Weights of a small mixture-of-experts language model, trained from scratch on English Wikipedia.
Size: width 128, 12.7M parameters.
Experts: 128 SwiGLU neurons an expert, a softmax router.
Training: a variant of SOAP for the experts, 500M tokens, 3812 steps.
Below are experts of layer 7 (counted from 0) of a mixture-of-experts language model. Rows are named router (the router's row for the expert), down (a neuron's output weights, with its number) and show model dimensions 0-127. Each number is 128 + 24 x the weight over its row's rms, rounded and kept within 0 to 255. Numbers have three digits each.
After each expert's rows: a language model's description of what the expert responds to; "comes before" lists some tokens at least twice as common just after its tokens as in all text. This comes from a sample of Wikipedia text that the model never trained on. Tokens count by the router's weight.

# expert 35
router:140122142130108139125135092160161131141122057105140156148136118137108132163114082121111095135102147162087135160138148159125132126151148101113136111130163083144141105149142148104134158145156143105141140115133093114105155125132153137139152137075096132122128130103119139127174156109104123142128090137164147190150141120142091120180171133126174100130138120158098119105140090133142073148162
down0:123134162150154109142139131129109129136147115131083086142159143129071166139087131108130124093129126113151152151088143155147165153100158104080173119116097155142091119119135096097147138164143135154087144155129122098128135108139137140100184113063108135098119120181117111125100103109094100146152110135135163122127130128131140131146117138100136169144130165123148154142125100128149155164163
List-item dashes and bullets in infoboxes and census text, plus area units such as /sq mi, km, Density, Power, ERP.
comes before: " ", " •", " Total", ":", " Country", " Born"

# expert 25
router:125156116102132124122160140116157084143151130105124116153145061145110103150122100124093077115185139112114148165122152143126155110120116136107138139153149147120114106132148101097090148173161138134142133140128104133096121127103181157128104113105116082129136111101131139096159142065116124117130092114131124133156125140076154092159125119093173115078134139162137124121118123137157102164113
down0:087167137117145093141126123138127103135079095125152140120144119150143086086111102139149119099077098145132132126143116113110126132139144156110139114153159104144096162088088129143136135108149100108105124121139128169119108125131094137122162107102131132149078126102145176162127103112143121105159117086142152101152144151116153125136124129082140116142113150113155125087118082114130032146123
Prepositions and sentence-opening connectives in biographical prose, like to, in, for, with, and After, During, Despite.
comes before: " the", " a", " ", " his", " her", " an"

# expert 9
router:156159106145166111120135125154127100117131089130138117127167103154135134128136119099114075128121145149099126142127141118114161119141121103117141141124169113145118091132145099117081160126141166119147164144158088132085137159166130164134154119045119138141122122130106121100124136096132072142166128171159135147126096131103125129115155071107152088144155112126113144104139083131121117156169
down2:137111126158121129154096098133109130132151113095109140117110122146101147147122134122106114122103125158122132126154106126104130090131104114122174141108167161086119135147201118111133099131113115109150180120142130115149162171106117148070150176090159148135120146133120141109179132148118131126161136142135101111162107193147130127104118153179123174103113103109184145139123102123120133086135
Colons and semicolons in chart and certification lists (BPI: Gold), table pipes, cast as, and infobox field colons like Incorporated:.
comes before: " ", " \"", " —;", " The", " A", " R"

# expert 0
router:115134085100104136141145113132146112119112062100145121128154073147115123109115138123156112105127154138144138171109143159102137111110111134120129146127152101126145105110125127120104145123123116101138126151133121097088147124131128142104164102096098114125142100089106188104177134112124094179144088117131136155163124148132139107150142078082169119134119122139126105069168090157143072144121
down0:111092130097131119098142139140112140094135146070152117127104122179132147142121093133133106108111109153142146090106116140122113152167139107124112125118120138130130137116133139169115154160125134146137110118162084144113182154117129147162123117067163096118079106134114158098142101113134094149144153129173141140117112105139106121097089100108121110159143136182121161132113102104140072070106
Numbers and label words in wiki table cells such as election results, athletics records, sports standings, e.g. metres, votes, electors.
comes before: " |", " (", ")", ":", " –", "–"

# expert 34
router:139146096131132137130101134144160117156134124074105126102148120168091092130131114092107120110183159137082150128136141138163184103080135098126121169143139120144120127114166134105101148185149107148110139148155143117108112135147144162116125124100103084141132113133091143105119162119122068141150112118130141137160098128110140093146108095099139100122125146136088114067143124096136118158111
down0:157102119112113118138110117110110106097124114109146123122115125139158126104094122111142100160134067147132120125146141128116093094133082082077115151121097142171158065132127124138126152133125120127121107100128135110073161135117112100152119109117119087113163124127149152168121113187088105175133128139110154120136162146137125162128150173135122120121140119153110197093143112109169112157125
Verbs and verb endings of narrated actions and speech, often after to or a subject, such as announced, warned, killed, explains.
comes before: " to", " the", " that", " in", " by", " a"

# expert 5
router:136148139128135146139157153153157118110141080087108128138173082146103131158131112126105105114127142104136148150101150153129164097105165096059092174167133107128114120127112149108115165129113143123124153147126084133080129158171166162163112102106138121165145120126115151088139136095118098142160089130131151133129090140119118131145118089111141123135136117174115126091133098109140110164154
down0:102126089148117143123131121124106162129109116144154159114127107151096135124137119139116137108155169138149146144136148104113119140107135140171098104119095158121144155119134125110144122125186152153118143135143115137138158140094130125133208128091188134132102145134154159156099143149160158136148106149101113141151172132161176109138131119104125121145142135082144110116183160172172165083112
Commas after names, dates and closing brackets, like May 26, 2023 or Mayfair, following, plus ), and ", tokens.
comes before: " and", " which", " the", " but", " he", " who"

# expert 21
router:157126112080148146152120138196133136147125109104124147147146147108123119160154142115134140100166116124074159122103129152115190124134126114115130124137144074128130070140158096095092129148139126126120153153136115070104127136149165155108120121116091102129160098117158154103119133115119112145149127134131177140150125110106142111144129090129141123102193130131117145113115108092182108133166
down2:082161137089145168148157165117184109139136126137173147115121102117086135131147148153143146107135151097120123150145119133168085139129105151108166077167127086164124100120127156142135124115124109110133061133126111152161133087156129164136088096157150114128104149154141133132156103104147160119119141134142146119166105142148127127156149095177092127112127109122150141115130109104148130148089
Final word pieces of common nouns and kinship or role words like son, daughter, character, elbow, racket, larvae.
comes before: ",", " of", " and", "ed", "s", "ing"

# expert 32
router:180164118122152145128153118140152099101137132137121117131157070173116101160119109096107127125130110138108141147136162145149138123121137098111117151162129113096115088153164142115117173170150133128135140173148091120088126128128187158136133095083131090118138126089126164082163163107113089117156139134145125148141121144106132099120119111068153120129192134154126134105120132119141117150124
down0:113090110167117139132145108138132124125085138132123119171101170140129116113125095091143160120166137145133100120111153092159187135097134141102135149109156126105091137135128111104096106168148151151146135115104123154185108113168101085126173105133084141148150125152119113155105148173090113149175126155149108115136141132143094114145103126152139086147133109135090148098137133161086123121115
Prepositions that open a phrase after a verb or noun, e.g. in, of, on, during, from, throughout, until.
comes before: " the", " a", " his", " its", " their", " this"

# expert 15
router:119129115109141169153121117173168109112107098126135141118141114150114132129136083108098063108117110097129143120102137148163143119105164140100110132145118106098138110154127119108115133146146168085124181161143123094125128141138135123128136108119144087173148119142129180113161116109113107113134125123161118143135126155083178087127128120113158066135160121118119122133130076129135063168156
down2:108125128118128106123135119097120129094115094159099120140128107093131132114158153127106125109156148101097151133137123116114146121109110050154135153107116131152114117119151156129110106146203193100158156113149111171131160133114182128145128202156117161143112145132131089117134164163169151148127101100085151151142151126121116128128125120148138107145103136120172137139108100141132132100130
Digits and spaces inside years in dates and career spans, such as 1948, 1990s, December 22, 2008, d. 1016.
comes before: "1", "9", "2", "0", "8", "7"

# expert 26
router:169155087109148131135098138122136112124090076099152154144145120134064100149111124100119143121134137157126146155105137177134146123093140116107128123178135095069110119120123106094102140114174122099109141148102112107113130106129178139154135085089106130147178109098155146123138144151083111132147127115153139142185121115138133107119139110117160125111177137114115135104104102090149114146133
down2:136135081157111144144106129140107145115137144142159128130138124097184174132121084155137119095122147171115143066132092179100110127121079140126163139144175148157156109125135181126069149124122144129153115051106130159133116103126137153176141141128112083128152147149114116128134111113118132115102135143129099129128131140112117147177146097128127110130092138105145117118143119139126100118090
Everyday nouns and direction words in descriptive prose, especially architecture and geography, such as water, land, north, steps, sandstone.
comes before: " of", ",", " in", " and", ".", " to"

# expert 29
router:145130118122138145143143089144167133163126089097156163135132125143109125132158081119093084133140141146131144162151158167141138082148159095080133135115186137139123135138150138100101145117162149086158111100137106140114134132129146143161129135104082121128124134085125132119154146098092123136145137138151150176163117117103133116169147128112170104103151097149073116097127090147137107161158
down2:115140151118138123118153162162123136097133103149121150133172140152135127141158131139112150142117116088118149145102090119114109152116152132106145089147130122151112132081134126155105149168167111161107124099164092093168111094060166114116126121121130143176102103113145108159136151081116141145136181167134084123150143142140134145157133134149139153111137133149160130161116089158182102152121
Line-initial list hyphens in infoboxes and See also lists, table pipes, and heading equals signs like == and ===.
comes before: " ", "|", " •", " Total", " Country", " Born"

# expert 6
router:147152104114126146133134126151121124129114075081137152147161092141128104153128134122089101095126139116129122143117161137151153111111122079086110116132172113139123120106173108124125139149151162114150142168144106114112130150139165156105115104079131104131135078117129126139130142135117132116132085139170131133173106122125148074161126105061155080127165151120115081117116124126152118182156
down0:134101158113150119079140106161138169126129105127102142146119166152141138113131127150119122114141157125127089154128101121176148079105087132134140116107151109119121103104146141138178088130167140170124147174109073149162113142167128162103129134125145154145107128101143118121119130148093092200163170165112125123143116093110144115122112090110125115156125137123154077150121110144125110122103
Finite verbs right after a subject noun or pronoun, mostly was, is, were, had, been, also in passives.
comes before: " a", " in", " to", " the", " be", " not"

# expert 27
router:160145119125108130138154147115169092140139104101127130133185115138086085126147101136140089118127155110096123161132123194129149130110151091109098150144121131131138124103135139084086186142127138135119143141181096093114133129120155147140115134113099076158161108089124131098160157119133131129160129146154110146140100167121119108181156096090134120106156110125122136089135091132148112141133
down2:159139176151129119144118165118086120139128126146144127097156065117142134142141091147120093146115123141090136097134113130148151125144125087128067095179112108147136155090137148189129099138139152156106172131120124099133155098143144119122107140113137111107126132108070151108093153097084119152109122128151132091155137161166103131102099145144106135113135176115153112170120122143134129151131
Pipe characters separating table cells, mostly after numbers or names in sports records, plus some semicolons and closing parentheses.
comes before: " ", " —", " +", " −", " –", " W"

# expert 13
router:118122105108155143133159093118125115137139101109126101157140108102120122120148119095096122125141122150127149173087135131136176107134169133091129119174133114103120066121126087114061158140125152151138147175155068081090151146127115133151172130124107101134138086131125153094157140129135106132166110139156162141161136146141129115134136100115163089120131105149121132112125083096131094141133
down0:148127099132116126112144103110137135120127169120141171109144098132166127121104118149142068155122177112091116130165131138154133108134138097141119120112115127100126166166137128169094114135126129115120147104168138114106147094187160132109068156106122131102104120103110132136168137123096107160106133100101080164113144161128138137078147171122171137111098157134123112098164155131112135159157
Decimal points, colons, slashes, plus/minus and degree signs inside numbers in sports and statistics tables, like 10.52, 3:36, 6/10.
comes before: "1", "2", "3", "0", "4", "5"

# expert 8
router:130150082127102138119145126138184111148085117114158160138143103122139114106163092106130133081142125151119172157092128143127144107114134111089098169149122118110097145137119135110128142204116133093116107155118119100093104138158147168147117099106099129156159069134142145093132110088112089128138114152135141161150123130108130115147152125120156101138147120156111117102107126153191099133120
down2:107104128105106126118126098118144154059155139143069163148155135122153118130089142098146108113138158103148090159130106108123188146123145143112140099120160147103128117093139154157092119112172133137130160136140158132076127131145120099109161130133132141105124180163144137120089121135154091138115135135109157107169154151160154154088146107159145143126170132099154123160152151109135137150120
Nouns and adjectives of government, politics, education and professions after the or of, e.g. government, University, legislative, politician.
comes before: " of", ",", " and", " in", ".", ".\n\n"

# expert 4
router:166143102131156136135134116136148110126113141137179155140149110155117158148146115126144090116159123142111153155114131161144152124134135120079093151143130108122113127131167136087063138116145141128124152141095107098130111161153150137110133070075133142156178131137184135119145159149130085108185141158116123179136100127132111094177119120135159111095156114128094130127136132146164117132154
down0:083161152102113075134112107133149105145114144119164093141178106119161103105176140126097091100151124137119118139155116076115122150131132157136140100150114105126140139088129103115141156104137150117128115144087100131090100133155118125117146095113161132133095132178153130148111132119128109097089123139068104159144067088157122144078123107118134142113136107115159125135143115142084141137113
Sentence-final periods before a line break or new sentence, plus word-initial consonant pieces like pl, cl, st, c, l.
comes before: " The", "==", " In", " He", " It", "The"

# expert 19
router:130145095135105166168113104147130102116107123135134145151160119148148124125133091075132062111130128126138172110106146154116147127124150142106128136153119125147135148170144105107100136142135149118124182114130107133098155143130128131130148088116103107169148081091143166048178151127078113131127111115153136135143111121121156104143122096100152102140146097133121122130131099091163071124123
down2:119115126123112130105124127170135198111148133132156145093166155089127117134152136135128123159096161166111161121156110125110135115106133100149120128125137151131067137139146163119153136106113143134136120095092111148131147141119150135095155106076076113119142121110103119118128135084151140055132139123119106105140146091161077122128136162153128164122182136127063139159104118124135117099133
First digit of a number after a space or parenthesis, and decimal digits in coordinates, such as 1997, 2006, 114.59250°E.
comes before: "0", "9", "8", "5", "6", "7"

# expert 22
router:139161113099114154122146109143145098133117102135150113157144101136146104143134123092127106139141106156113142151149113200150120116124104064139130145138125148104137100135152103120140128147153182156124129156128087127109119142146190153144148120110127122154119118111124158078162156090133110116144101110130155131139102151113134118117143113073164054141153125169127130110157121134136098190122
down0:099125158161105126074095097163118141159093138156128106152145125129113146145082133139094122130145153110108122105084120152155115095079111110153104174101088084150116116119132087152120123148177118159134136100114099131174101115118151147134153118111149142120104082131107093125148165150133155128108164082116128113116130109126161146139103114093177105117135142158100127125142112128100142150149
The word of in fixed names and partitives, such as None of the above, House of Representatives, plus quantifiers all, many, these.
comes before: " the", " a", " his", " other", " Representatives", " their"

# expert 3
router:134153124119144115139109133124133107152109100098127113135148109135113098120149097116148123094167101119113160163111119150110129110114180071131067184142136110086145100146134137126097160135159119111145160173112117088105123143145138116141118080093086086156167105105127156091134165120113099138154095118125134126143128114112141134123114113104132079136158123148097101101119105122152094160165
down2:095117088141121098156158144139101164148141163138128097093139141117113172153135111129122156105135124094117114112138125125140087093125128155137113090118135118106143151183121108163134119114092164119106140091106141120106146140164112124126136131132161085111166077095104092096107113131150122106121138084150153104167113111102100106092058153107165097125167106124141145151132120157136147120116
Inner and final digits of large quantities, money and measurements, plus spelled-out numbers such as six, million, three-yard, 1,400 troops.
comes before: "0", "–", ",", "5", "th", "."